Experts of a small language model: 80 experts in each of 12 layers.
Below are experts of layer 4 (counted from 0) of a mixture-of-experts language model. Rows are named router (the router's row for the expert), down (a neuron's output weights, with its number) and show model dimensions 0-127. Each number is 500 + 50 x the weight over its row's rms, rounded and kept within 0 to 999. Numbers have three digits each.
After each expert's rows: "raises" lists some tokens whose logits its average output raises strongly, later layers aside. This comes from a sample of Wikipedia text that the model never trained on.

# expert 33
router:559429492476589543450463426515554488396547483496424431527554515566469503587450522460439497506559375487531465506435446508506513451520439480531542544492670564620506529485514526569594451431446517494501397535406446506515493433470477503499440501454498468442520531525433471527427533584512433544526467463536542582431481506524532461468499542528447504605498518486521523491486567420486542541549
down0:588546482568418570469600528557503572563495388495431498591511524486512490474559561509425498475557454538442476543534495477497531453457444491472517463484565393442567583463557444398415556427513486396553420481524488486452533559524547562538466453459437564549560484495501544453449571537534505497504534522464532455577526515510547565561463444529585638526479471481485486500426504487470493563481
down1:466494621520492560463435545470492524546465722479650569424488460474521468475480476507453525472469514459457552545498556502573507527519430448549482516464506520434498534557451525504499550411480547461510557473469549492470560495452470671519473580473545519469466509570531504521467551503585488524448574565485548458485590552591527513436511460512525514496526435484471548532559476442506475533533
down2:460530431535456584456510428515537484564500447568488511515533491530463406524511513474554443494549539608591476499417459482493525460498549592535460501545524516456585425488491506505588520488398510439585580442428487476471444563542460542490515511501395421516549504563460496467456504503443578563428486526622592551470454469488463579500448446489443505539540566436558550527504468425557523586433
down3:609432471539498441438439472522551478567485572450522483416464427514487361525584461500503575444498439472483489585474460559486475395493467445479510517420445517460423535525453404442540535438461421523471526493539507506599449500455503480493498447546568552498499589556413551530515520553495549488501514497548534586512487470465523493503494415530466579519567579552420546590541501420532544589475
down4:464587450464485479495538512382523456408527534456523532533458511492566586407508613447464555528493494546456529459584603443550545506517505461468490458493432509548512439484498483552513541529602593462610561573595603503496485467434456509534427430615426470511461557570495460496525508463428492431511575521459543447538600510470529520511455526498456486500519471473462529513510572460561465456439
down5:508387557553516550507476574482501537532418527455490480477569571442508544435514452403455516500494424551493520472443424445478521435532398451567536425485472499423528487414472549559504445512515512468533438582526528514457479459482558503502411509568588500470620542523410467448507497510520378519518431405544550514537439473499534509462451499513559556588518499497493552603494540417472493580581
down6:457600514471582484431511486520396531477411468502522522641581458434589522479502533437470502557519518562487569565482535398489588454459523522431421445569491495500545487522516499500474461564539525456437533537447581511434505532410424326477457507536445570516470460525480521507533481508415493444523537433470551522499473497591442463513504480631500499540509484523562502499467510509495490475410
down7:476599495509517507489538586443539609443495502544527478553477512477497512469566506549435387447405459515617581474506535578560519390490368507484651516527534493463538530498519537443506505438538447383494436537527507463557454454471440513511464491496527534513526500475398506487472500429542514485446495466492561485459518526521420490470481535612452536483448457518437468532529456402530455445587
down8:537521564469454547423565356512546541435544467449471441449435418530544493507461503499378496516588453538493549429493475514509497507458554528524524548412545499419459461496570593510546437504452542471488452511585554535566441433549547477503529491398423564532516576500526568475506483488483482471428572423569592546449447463516509428463452489463496476374480485470480513508551479609525542486529
down9:401555429450608499475477476555482561530475556542521494476444515518509462581546483587506498515540461569439496472568550423397526435493509495475400470554584564541526453533443476492418499482501478566399515504572521418539481494401461484488462475472421525507521581517490464547561462462492461473433558462476445541491543571557529473465512548471462634528563478514524494526562570470427445643506
down10:462558515469455502574539520545533461499391496481442593475450604501501509520542551525522498488484414520416480539492499515515606554602588554481538453522502518486553523631372475502500481491515536581513362499497478493420543449438515472492512552549544495521504440433548488504449440538591456487614419420498496455596552460520435488551532555480512476566555493462534447503541485497556482436440
down11:542417530583512515512524449564492500558376468564430472496464499461519451512441396518437448478520470426440528494453481463503542461417466438493434499544490446497549487459527474503469557545590587491534538480563528418399513476411613476411501414481553510425487466562518533547466476481395533518500454488428453545458464451548525503503624443510517542564480577420534405480492446532471524458544
raises: "AM", "bo", "erb", "worth", "ert"

# expert 52
router:551515478512573495467476392502492490390649510437498556514526479525455572529535518469500530468549374390587482485539467465472457453505387522575520521416596510519493429535470522452515455508405573498452492485462454518481455376510436488486422485416471481474447459519459408513547496619483498532527512499543482540490512454583570497504509532502448392561449466506553496480433471485525487445485
down0:505576499596497498586488508582485576541460515539541491451479522487557550502465467510447491461518546454542501373531461525477507437602415442541587504528491405534521494531430434504419597416505514519492527583457507471514499462529525514523504593532566505506491492458501503415448586385481494549492482537483504487486522431499565615588491492466478609578465476443501559528545466403525399561443
down1:450453560572519572568513467476482474511559539526483505425497515470485527502499450469532525435474500473515476440562493468514483459563554488587548558480539466551559480507406551515451525494447521587397486489555572406449498449611542552511529570419533491444499556490438502513580594563526494495486610547453386525509580540425480511551488473545431393466448522597554477506481579458446409470568
down2:459451425475513492410387447414506476451460488446516445383529473562535493570538503409465531494461567554508528519472475481501441455590491596512549563508487505469573472458535449519474507531462477450446453525552601487525456444535496584496605547577441540543427533540477431420472559521475610420485503507599488563478470508432513575466451465492507452456524452484489446590569461444556524561477
down3:476526512494464401533482484521529558548480475423394588492514466495495486402472509489545462469516599550555497518479540439420413579530581552343425445494535484519475509582476396447473480399516473544416497472509518474471598477494487487445560452511530504509489423487566508522549495470443576582466432547550476520532550436496533398592549563510518587533557522482565535518495464491499568485546
down4:548520438466510536527496534490486506529375430619441471581454439509522535526577471513583446468526563413498495455480447505502482530465552406499495464508516420544550566555620514479449524492520511465464539496488526526429520454526498461512539470572478499522514503377541607550493545438484471498517505550529366556539492536498554566529633560597488534433473514568580501489458434542418437467495
down5:598469484453357552485429494514435435419595510603551516474592528471422485515525453458457533514520450525464485501451532487569453466516459483525527470496577443458444566471548612477539568414508396558507582490583517506509430529532481558525497429501447475525417591462483514466580496571494541578490465506541516559477485398445425476520531524542472444503521515581418520585461524509466503510496
down6:453505494476493527450516593447507578467518534556457461477494556411618450470504542448492541540473493559441543534518461541371474461493512465540450596564420499585516468422590499524466510516491485463541532450392551525451538459515519625510507422521535430501526529483416590454539516473486487490430489462391429507441559470522550439437434535469532562527444483533440446485467581475616503463509
down7:553425498450570484495443492484462502474468478525595477497546433516508557498518562557527493566507602481454485443464549523563537481472472435553456535545522442567433500489636466512452537496533532448525608438464420498417459573485591518391478514554561521461485519562498647436445518508445575490409543500476546548498537472544474451392585513444455475524483438522457556551551456523523441525447
down8:581513535438574514491444540552519478495509504416517520405454448454477654471525466426548493490474528465545575340455459456544428507566524505573508505468536454446530523509460433487511547476493460450487574498528445456512487580475542509528507528501484458497458544434575481406521521515436515505449513566489413576442473528531405455544510476420617467450604603571494510521570490523473499543446
down9:509526519539462479502539564493475580535442502397582490506599582526438499470487591475567510563512520486515478453429471588484430482514439532451430504482513440571457461403475514412501517538584515457490397561470438493486475541443488580560428526488493554448514453465479465485474483502454460456420536539498464492462488432635604429493475421496581436500514435385418447434519518536452497477529
down10:414496422479525543531524418528464536503526495547443541501523484458428517497503495520521555442532596412499428445491478535503397509452446533546466496476464485583513569481495420541410538595518487500578491462486543386468525451583516432504591635473512545472443422474556491494477565571542505476565515531454406458568550464464544563512470538465541464506483578474448409519526546441608454430465
down11:593510520436493544430584526508464515592493409555497514522422360507509448529535540406579590467524600513516469588508482557492498524495427483586516522508519583484524496654480549544496528521473468508481532533536430461525480511471519466493427467516460439539437439526497461554529443470524458445479510477465493557623521447474493497478514445451550470451469445540493572561562509516390453535377
raises: "ished", "s", "en", "ained", "ship", "y"

# expert 69
router:497499505431534578518455524554461538521579462467479448547481516488457505522485573493496473545505440464500544553465531486492543486439427555462501444551490501528570517430563439526412494444477465360542596438430491530520495578529539486562432502455568441421443517541501630543479542350641452518532513490544527571498481458417480522478539524465532463500522505481519432576511579470508611532570
down0:567474561456440583434494425477517553476514511500454474531529449467546490576525529490468541466538385608433521542507525542461544568519546532489463558560639482619462492494585475464456504557554454452494500573550446529598481461519517537579582517585462524557504426473425584545499572497503474461476437504413510486586467458494551485513504501531512484525489465493572649491449464416524498544470
down1:402556458474523502556560455499476495476450442480516488488462547499496405514473543561509569494522420539500486393471456555458561451487518549428464503496571494484435603524506483496505447463484522421529380484603599477547498476570576529490560601522489456551524441556577517488440552533499476588463468440499569487496420419437426546533473522470458437474522495531542422556384512554471550412562
down2:529439448455490492634507561512511508513498543465549555497586567488506504472595478477455499555461561515493515531530441485399561469446429461464479532506536476548496477480463493473361474567586458510429415510432457584402477553536555508534487473646436443547559508460462565488494579520521514507526499552508558572495491545494539379494463488466543553595562577504499459577511463417554485545500
down3:552481522613552545493486555569523475527500482600501584508425532577557554538550586505582488477516407467530586489513503443403448520501482506490545482499491506542478452516566545492558438507546534462510508514551484545452498623519512537523478387491556493557549521620548503462469535354449450466412488537525491450514553597477493395446532463490418498520476507533495438463437512550430573439534
down4:518450592425503466444389518497588480471612488508514524478456510595441534576515592550558514443612514504524515510465450532522457506569495528422521599540547551480504424481536455563574463474524544473511499501434480468488446484594455593585521428494567588564551438532473462445506481473492603457547528472559440484553593548534485474516456486572587518488539477562515554464538538497446489421475
down5:555425451409589494499465497438526426481432546462462437517455416450469535530581507422547480457606503466479485412475505505536529466478425523538633530446534588521495488609575543471484466506500461517470509541534518404471523496465469473477468486425565506515507553488394535560576469475486414498460429489502542532387517491504447461439398425505587554518505502511588446499441515457427491466563
down6:500503564522548534467473531492506540556513694509543484522488460441527471591497526443513523410444474486461411499423490525515526547559495431486548461452604515487454526507542387483581492475477552553483510453465521497527467527470454376553452455414463469542504435483533475525458466425511388528543445489437446574496530482430629433610514516500491564491426486511500501537556531461536464437556
down7:537524592477549493508509476434487393482491572578505563508563532555496568551502536408525511499577466470506487477469608545486460555505593450537666442419502504538416547489489432512481521486553450565507475518551396539471540527462446525462438437487559473513542494484581463525410523447451471522548544468530444492518596449508537520574513519542490545516480418528448513458433504590435442383507
down8:492502536573533502622508489554501426553496622505421500468460462535519538459530539541395561519555464545437531448526547471544572409495449471560453427542462481567512531482445477558392527517628397471483529442420408497387565461467460637513467500478458558518484548512500456460444540510502543531517566519521564528462542486513526478483477596507495470447493484571576454511449493483468443466530
down9:461481462468399482515482485463485575423472468525436549555521479478522545535464482398466474507539511462398549512522478491478523567483555520499478484459519521505418409437516605519572454486574457504397472489553476507520552459541559451509539545434481570474552441509541466492521573600448459483462472623455422522499521445523537488532455619468439371545556508603478508612468500527404448466478
down10:487439508542540506522540509496501487438608577518514487485523406513543557579418496560499516564533476547404439560571505504597521463524517590519546478460533454534463552500522467519525462481458575531453536558547530478463540373451463494496481606452493512453493537452456435485594452585459461546461543514609473478483592609535470523495549497522445605438402556416498471446397481521476482489473
down11:507506585428508458640513496527440379502471449478522409450575433513497449536518416528556430551422474416522446477525545504419541583418539515474493503470447508548520525486532494501556463492578555528545493424365581441586497555478463506485562513488533422570486616572524608520481560449559461518473464521524579490483553477493551460488479506512443484542481546536437512481568551455451495514498
raises: "'", "’", ".", ";", " (", "r"

# expert 13
router:562543458453510565582450567569512489517473495533496494491456462504473441440476564523446481424563498555470490435435459549498490494529519475592538502437616511374455471444547464519481517480449615564480493508419432512478431528602417541381471523507473542461466477452420432512509500576489533547526487558541490528558498453526414588487455501417426445505507534507547481506542385472403494423460
down0:566531590365526408501352450478530462507453520457457461403510546494587473495519549470534526537512506470474533491479505416516423514531564474494536430521491513555493574552494404522512462506516524500451545529539544562511471452454498493509482486581630578447522543529566411551474494505444553496501439502494564411545592495585454563507535448498520418396542518458531454593544563536520440504518
down1:592434546489506580489440506546550506480431434462534429541504510464441490502458517488464510527583561533583348505476548517543429474431512539512436522525433561623525441500447433412523473441547506475578517492445454636524501504663525549545472463546488508509571479532586501500423550485502573518434522504506536468528522505483486444452459528520513444521549470551434509619505500552527444501526
down2:487516525543530499582525432579510470537544546586517423436533463417506470506483429586450493455380538564515460454473518515491545408480439549511396464489429469482443468477620478473400419483468490562446406443526427503499458523492537514477443516411504464455491502536456523523589544437492526491478465606451559552527470577510481429492502543511536481493427465480508528585518527561517610517385
down3:395484483540450476383539486513517520474460422440495410574493445535489508576560506519379496513495537506472543558439601497535497479425484472556480567528398460519422494498511538454535588483512574502580458487443560479552530521480483612452452546461458553501447480558477542432504538570520500490554471554514621489499592526504587495409453526462530509555473492518460535498455454424489586612551
down4:467477448618457515541544384484564560529486452531566471511528421475442467477516454571441455488450479520555485541510476573419535480506487527476481499540446574450501492483509589475432422574422387565410566538429529534508503497528529419466525573510554485535496444433414528558531511489511557416466532509509523599529477573538549425490574577536556600450503546433525414503517496579543554506501
down5:473489510530493530600623496501450587550428596528493378497542447392523467550511411515522517463492538483496478414471406577523563468484451506531465525456489503561497470481553536581455513524424555470457523509489499541474456524491541497561559455533553488483499493503463549433536479496478487424468540520455536541447516535507529530554558610631552466536474487491587512511622607483625460544561
down6:527482428536507542523541475476557461505527453438488416420489466431473432480494495454526553483505596465472497465526530503496447504529485473539536574493556541514443576401543518510583412489542457494534551551420509524580527500477499477513527607369539554578474434506493556556493513515427445376549472577424448492497503410379464491455502536551607481572504555492467543490474585391433502516486
down7:496500542525480503476435464509449516457571583489527512527522519584586561511469514505455509427513533509489508491516535461488467447511503574428425511462523571469481534460447416532453481501420465434500477515520582471523460582421482514492431505450551434443566531601555402624551477440414606443556540556497393574469489572535406495517487479525536541465622519592499484496400495563534459471489
down8:625520486464508510443457549433515378519513446497578506558608517445515464501543525468582453487480563440593489450455530502465520471466449469416443471412505557534413574498518454540509537512522598525449553516534550448509515461585468397521585459418447484534507541433579464504499398498438427512575426546480521414487566531558475502546508546525485513518558500525562538475396471430479503522522
down9:506476485459534427583535522470467543525551438460438433455470495488446497538531403597501462505480516460519480422493442569473450504496526435445426464464504475554509466574476527482505447377562532445467530534535446521513571502482529463558478480377575559456514533532457570549532550416542436636478578515504581489473449534455477425517557410499479512547469568540594443503487446590556588552455
down10:459522440481509548486450430488429518473503364457542422500447467517478461509519487423525401493432463534451453404529418539504440527493466435446491529530494538480581429539449550495519521546444555471448453588580581458488519525451488489541475471470518487475564488438516503471485466513509513525363498409437499541487518497523504471397453491582390517529526494596545541384553542555526437511630
down11:553430546438549574472446581467541444452599484562554497413639513450410435486557566500536482531508471573565432493526400426481407476474528458484537400461532568502510497441510507450491489470485458405486524481626431483500486456501438592531543482461466566521519466530492429454547477575574544532480520507562486491470531471470473415472492418527512499503436586513466541498558497432556514433468
raises: "s", ";", " (", "t", ":", "ry"

# expert 6
router:465409518510577541524502511505560552489554538472428501493527399450525441499465598471487512419488478509474516476440482568505505486524507558480451544530638673482519486472512659536520540484406524413536509439361483555440483523478508507523517517480532529558548433476479399556534457539426515490612541506548474530560440548533493546471473508415477512506493483515568532539497566446496476493567
down0:476465520528460531418540533477394482492512551473493464550462535492418516472556457501568588502472479419557458437483455455570516459495437600428532548491522408480590571538496432566552567485586481535524493527564493535461502558469575564551372459517435454495434480552443481404447504488584523444490524476482483510374465429445498478518540427501535458512510507570541481495526409442605431522520
down1:508546403534520501581475457439519567566590509482610524534534512547502601522591473426406571542484484457576538507450595417461473448476603511445479395481488466468530571473574435477446579531438484516506465481490451572493495562583511559468556410497460439564533452493518478483420466483535523510517471517488580543578448449445564450446505510455549571479576488497554422488476482458493484560504
down2:593454501557563600465459512537512487485492528504577544519529491562593476403535474581531546606508529447566584563520465420532490527516453533465440501548442552523515496615468379496555552555479480506472491482581513535562490496508543594533403401524467487569444585565454489491425518531558491447351501594472515455563475499498490501480555501508494490498482463564564479496565472512432506504444
down3:522506553557498583528483492530470418481477461512431434552517482514505434585436534498522496513392412496546433612453438497441533595536523511430557427492566563498472505538469570573475471530452490475440451522478498469466496548518390524436531466444558444480548443498596454544523469546533493412525448507488519504506483489510479530531565482538432506581553449548595476429360489488357456474538
down4:540448542552530415483561529498528429550536450485472432468563506518578511508431518489370421456388497520522503435518510526526475506478545481573533456478460469477546535521508497517552420480451573457497507572468490583556537467493572434512477549453567531552549478434501475593384566424558507411584475468527512565521481535597548551513402496380542621501481517510533500507469482589570490499515
down5:486480543433570539513487502518454433495542423554629485477426497551508477523492499554533521383518583468533490425470492500522521497526451533527455571471526426575497550548406480542447523535426544412524551473463543491470524512395458483540461464506563522391504549571505488496582580531548539514582544500421555478516444453444476647511525498441472473457390455474473513473544580479552513391544
down6:495495525560459549542542484521501453556492415477492563491506485480483544522489540535432508566474507597551546515513470482512545463431512516601460450451449583438533566479566501500499512482494408489481423495535479551497563488491503548528447436594570393478537597491640608562437486556517524507520455517537576491510467551539488603459561444422524472560467618498506578482636542448448469542478
down7:565457471403535445488496523510448527499467486505471471442520508482518484426494591465501513476614557419461572541511434469527547533604540530471461479469500513416451380425584453527544487459508531486539506481421523496479547445482405398517457511517554420455535503555557524577471571454398507516488623433493523446467451435408510592424402464466517471485519611517502538528523525547497496475547
down8:487520555463496497475535568475536469496615469421484505517597508496554561477541500493388494531474536491515477446521509516589551563467471493449560499500527534447409564526518570533529580455462515550520465519555538512590512614507440509560441559456609505538488481522489478465499443607537388504480573504563514451537471479585505545536425528429548469449463435543478492362528590473465439388509
down9:509517594585551481504497476486446462478459474502507494502540541467534519620583563526476491476524554436476485520470504491475480566429544420561546516445553436528503538467484508566426512479495531483486545423509453448567538470423517577424420540479530598448461472531504449592609525504549491556514439531409465397578485497451454614546535601519523450552480429408431560462536520550525466596503
down10:496460574451647570585441498452588453549640449539482505469485435490421449473541534449564539451543536506535420521392462523474474499527545471453513436472567522515535481558489463555527390473491490487544519463458465499631533561519549450539535489566506474555470453570579554498476503587410505485502463495536432493473521546530464505512461519482512433529440473488486471473520455447512640447414
down11:427366513571462432476475483500493528638497600519577577519464547495507473462600549531400492512558518562544525587439499565565464503475508512475430547490419508446531409485482402439452510473433532559445550468470464585470453478474507511476549548493547548520509516447471496526466463514503448516425532479586595531471456482504573560467476411522474593487545580481493531554467452510537606521535
raises: "writer", "man", " |", "play", "án"

# expert 64
router:546543350616453488516545423581566481510519479497529415559461455463486495453460459471521455574502545390542537466506460437506524436488445608553471488477461480520512450536566455631438458546504488550513548499510445436523583487525494497411580470480501498471448498424550353493562548493508565491417487505526484576490551441463490495495518481396465534486473577489446511462504462421487558526459
down0:457393494508481533557442388490527384548476518515376498538494428541523455453507541631369536482560439502501445473460494423457478485505530535443576391524482514521477514436522448428493508535483439508568396542518507472463554437455468523491493465390532502477447435551423477565481521462546462460386449448595566528522499474561505503481498544522569563537456496531497520451488461532557469479540
down1:534579490494482588496494498542476597496394501514458438420456452470528426501443493487530520467518457366487553475432478571461480545536492525424544437482471509539536472556498456563573490569478510442546489356499486487499565424383459465576557424502520436531520481465460526527449472562653448558485458502532535470509508470530489412473583503553535539535534469464486541542421470539450434457582
down2:413454443484396505461560459528484522476478507498652469491463551555440505427501468576565548459496454458458497549554454491477471468474478521471473470566548561500522544463567482435472519413594483507460460589562462582515400513458497530476471447390518597472492441481560467449501499504506523434599452495490470402419443462489492524596525486413471462580587435531497442546424489488526490453444
down3:464482560469590450506468495493438510465539578531455592547455557582522513504461488498571558451463522513459497466539575449463554514460528480517481509474470434475543591411416468459429433493481488551554486466504532436477474500604542457466472441499503527513538467447533480446566465427579538605487500483555530517447533415566579545533537501463485513368552552529445461489637448448483583622442
down4:435446520481539438487518400505451509516585504445548552483523518445473519560510497579454488481520575479456500560516532457559444522519459555545575551583589451486533485554419429476438491565528464545495560541378544488471572525518602544395499542541555479545627475531500512472515434507518485552519531475521408492493500477428516482544444494491481574490454500543472418596482435346473488591549
down5:427506479483511462482491460372569424586442499509427477470558538560493548469435490479525542519443441564470499503489528480466564476470521497579528519434484517508409518409510425444537491443489549504496402517479497530573588527530539480467411408442553476493540516575528567556484442475478512477604556465486581412474468512517443413459431541602493468478520434605518594423584487574490516466511
down6:534534500588468449572455495605447591536470532485492530499491507478414478520580483573511452513447484509503494449461556439506593618570489457500492507509506414396556561464482566486551456540507582459411590572451396484491523549516450470422540546493526554537438512468425525569614492549512467505436517487485519485502421453558523490560530531425560537490453487408441435555466526588452555492484
down7:546475539490440498476461467481551411473597561568487498396519488537511481496516478440504495542519427539460442501497516503561583558505433643457444448526516507382481500467413456418466454564516473551508489489476398517389498471587543519570474465595485422461546597579525440463520512498491440454427457572550514517442491472546507442520440441510532515453561560449609511550544484482474453494444
down8:433467486483402468443454508470423432406554442498511463547506450552481458529517504557456465461489466458469581560523462555593463541439500561505361497540543475478490509492411481473566517531490505491481459441483493506425451479477550538464516582497546508445528546468433482459554462545471526476534471494422530488539493529545573564398427529484499419521608447599545446500558543414488377408400
down9:538415540521414519527466449458551433554582489506595512538528527558484539569470475421485526461507458389563523569523504470449439459550447598479595572475473496526478530537488492467468506451445501557569455534493509422506532489464543552500464530536484489462584509586449487533365525481504555471410521551403399555479543538564504539430496470554456550447636514501461548508574473558502458419519
down10:520536500439485563453513491584435496452436515451487546417417472462579592496473490478503545377546526434501459466504526520521477514529572510566454466472465548503524542627492527523479507454453486510545562512578602449501564501461529564496410570409496506578450582483536394509504488501506502538527454569469396482528557483441486563511552554563574458428526552450477464478390541579429426498458
down11:479472537494452462374518395399511464559514432467558459481534523560595509450502527531432560529502519438496542519505497522451509505500504575509463520451471525603437510464655526479572532489453596453536566546527486457485486308486471502410490531524437527480525474481562502506461439472522430441456479416530520521542545501496486539539508534521428541539568486467463538464571453470407463467594
raises: " |", "?", ".", " is"

# expert 27
router:554554501538559519499542466529531523524554520549506508526467479565450418467587525478468440403446578448512503406521473428478507470480436522556450439499390469533455539492509523546504503540575554545498512503497532487485548409480528528416498511442479522474512532450587497451496513375533572540482542491459503358398380484438564490339613481561521493517525577495476549505492531560481549533480
down0:537519484464543468470433541533499503441636636549500605479564489461601560510492530469528490513455473534448458453479428422502538514491522430492451420431491445446482546517440468440545521461582598449510428465444612508554582560477472545447536519464512462546515553457463359539550438548407405490478529449555522535540442520549456490457471424513493494483508542492493405522456459489509524511494
down1:558585541368527579444516466443537496480591421585461506524519432473605562450466440523509458446567492522497512562543520490474572549491577419501505513485520565574502517509470489519475498435450525454540544496439571569486457587519380437514508533452527473562522529500553425539543524476450466430601483534449513441579551557422495443433470499472546470582524489505555413452408526513559473490452
down2:427597526535507481527523481604497595600534571471508468462526472454468397449456563592574496388487585516400487445564536530562492509444447616473459546470537471388477485501487512583495453469433434373477522491392519446498538505522496485535467527508506481475517543476496431429446541485482455587470457503527482524453432508531597422508531481453486610455558508541491495493519477548500516478490
down3:412468539501552446608468558492491524551453417481527540483506499523416521455529392517525557576501569486498516548500536443526480460521470588567460396475511510398537513528462582477400478564535488605407431585483547426461505536444597496530498468558553461442526564492451473582515539546561453533493439456457501568485427510416492506530561459462438415476541556429546505555538446478502513554490
down4:419466614517559511474529547480526565461529470511491499481524456480625530533485502517576571531371488499552393550517453612512545504519500496502490477526494525491420517490536551438487505588553624463470554487555471538453453424463497484499577575541476546480447448489439483404473470542524511544637537466536454583502418414428545482496458519512565603549559460478453457526426499456477467509504
down5:535417492529520530480563402479556430571528415432548437498525586556576501444514445500466565504465488467456512499412409523543493403491473487589520516650548529569472409437556510486479442502503447574425543614586541526492462541507452473493511532612588569498513535586436524509503522484571501518571522505501462416491396519525443493452513529530539396464458514505528505528513492491479510514497
down6:572496582418499487487466515589479487502523458550550469455545522497496530452519498564431464472524590506506541546467541400453447522557413609576469506422419497441563586424480565495503436544475521499534477484450553574545544470460496555533408468520628475545581446534531463608486401550549566500476550499507525569512511617500495452518554477499587463452423488497440486512499460508533523505401
down7:461518453506420586574478528529518477514487488564518590480452377450473543448522535482576571546539529522480478489432485455516635527505471493597543503513536443451501489495450492451537595513556510554489539496548445600539412557563464461560612526460446464417590493416580530495525536512595490613527514514548549606488496593452461405528512506473492493527534532469486502555485478503511455458435
down8:570489460455454438489508529483514414475434519538447422427457503450509481556487561442424496480620520479495503489512536469486464498478562496418471561517442493428446519456510502454619525452552514445470423421472443582557517471553379422557481513447516507546468447494489488540488465487407522349547432506498478481432518467570439535530515494556553452486558393528498477411463483552540391433505
down9:445477498492547483476482533494506634529534520483527495473512426536499446506511461507505610535479502522610465498497448611434525492473589612508514494534461470564521510573411466513421454475524552511420488416460584478463512492460542458423593445589384436524448455531437537418567543473510546563534575445560489524504527441425526400450506529491469514601459519535468501515493430462473450577498
down10:514440482425547531459469498571498441521541501530537542526578541518550509362502597522510521441517522448559508483411518428424462584498541445472473520626570397574443476486455531482496514506553468529409504542464523507536466431570484491524491459495498573421447443492506524500439431486480579517495488442509444552511541450620409536534520555462426494432466505505443565566568510465589404454459
down11:490529445498480420528482548577450499500556533483445609496483550434529557407469488432494452446508466485513424433542432525444470461443505510414517539471480573488543536399540510546464442419531428438524423456526416446442529488583594434524554455479434469587485513530487515514485508608460484529569528560457461518511480525553490420602486546521529532485465496406503566561451533539534568436622
raises: " himself", "iano", "."

# expert 77
router:538525451494544488521543502512484518451465445512528514514455516449477539538546532594454439490475478538499559440496446532534457491512490551473508474528544550507487546449485430567423509476426439583532616519541483417562502562491409561395559466502564412479503520399596620605490433508535500450439516518485466617479388450473435566509557449467461525453491494514503375534483480551451420448497
down0:520518571519488509455523586434487560537451557524567478467518519515431574417601516506527577542543509597541545478492419462494484483432580499522589491525500481484509580447509474507458575463426525464483425517508524377530451560487426553428511486579552491513503480488523517494515542460445505540564592511602432506385502552470439380582457543558444475562481592418563518470489536466481439522506
down1:534430492417514470493467483512431652443510474500495505440485546510514516457509484541499495464523511572458500557501505474504522502520515554491570520587512513599501471528606478488486562458472462477459543475591612524517459435443411615492510508486476537566449474448438530588401575529627519532488465513593421480478437574527578516493511448486518572516476504593420512448442454589548412517507
down2:606404545542411503571555478546449548511471417499390523462494515555613593549456564516516468414506443490423487509546522538531528488563404492538499537420412477432418505505523446414576522557464515588531454508514481553426468458496489387466539559482489432470511469478429462513518501456510462457551564499578516509597475512500524563414510527531444509463539444507583514526435552515519449504448
down3:475452543514591539571556442622572510527503497532426499394468482528469575538499493607543541531533540504476512506539498565572464457435474485574537429450474424542413561501564415490510613570557470505564576449422502392470556612565563509528512493474497554479462502523477483559508562461506525437497537568504426597514491502496484477550490416440465447487463473474513466578561519465515504520416
down4:524520462541488570390546478572551471476563534558496534558528509544472431525551593570476574475504511499410402496549628449503554558527503483377529605592569500525502459495533475446530475506524528531464502561503370488544453545543479469483537391554511506479491391480490477507553401537537490481536468527469503444454496500624478476490453547518519474402433510583491490502532592511447537515482
down5:474500464610475536490457631512417446572501414511487387504502475460485563456529483592579565437442463407458508537525514464468582467467531463565514429433543474402419536507495573552510491502505509591386523508526493453498494560557539526447512570446441505483500529456493501488566460442502513495497525534521517559437459582403451488525555595539615534572475503466529449535443491568479503561487
down6:449509468427573440471488506415611453483566504452479592510493509526516474544498638429455589558451471514526602482580418498514487445423618480510550489518466515481550513447545417532538516508560461529532409564553441522520421573412593470535502463492484482518525432583513493464430482518589497458491481486558476514483498425445473469477486514529521535509559535569441510527595484456516464549611
down7:428501524434414442528508463432515488544461486514647470469467461533494440448393458498535498522504576551487505498444557456448513563569513535527449499473532543407497552520447501554571483455542621499550584419498487545573489479556486502484348530452535550435488473445548478544502589562483454529516485502533561474466562557479517457521443425530441565472522529538420440401464447406513432496491
down8:515412577432468479506524520488474520521492415520658556471414516617495494476542536467488559540519475504486460490514446513645485511549479507531484462500532476467499498422542482497430498482565537560578466478510492543459352500426534481457389521572496550498513398496541430446473475477486502530486575604460455589434527530548557536539556466514483486494514539441535481647473474488500413483479
down9:503490498490448451469451366521466538483477511465489578509489571520528468446476574462496543558537563561478478363547529522474554497476444543531495490542546561523434476436506445454463545514554462528523579456620508596581472486581563528504398515584569508500430430488504490562557484505453500478513435550588439523430478479527497481562572516460529474508551439441392417588492482515556429486409
down10:508536524523548500448528562503519379521514546415458511488517485483504482572442538407528486485511449524515455519498523445484520493508537473417525478475423496549442577413435550503643515485564552501587476513497496559498485484462485387517519549416469548499489500616555526533458489548516498506613421507565558404509569432405474427472491499502657452555527511637506518467520485456481479498532
down11:437519532408506535444474469491577506477479469446474512447507405530486468554526535527503532539448478527482471379468506392523370511515571455458548459399488528483433484414475394523579426545586485442584462523428562542460483509394589456512471429509515546552525470532582491584504432497461482535451450538453544478511502479587500451476538473544599480440604498579477473504509542464504472543490
raises: ",", " is", " /", "st", " and"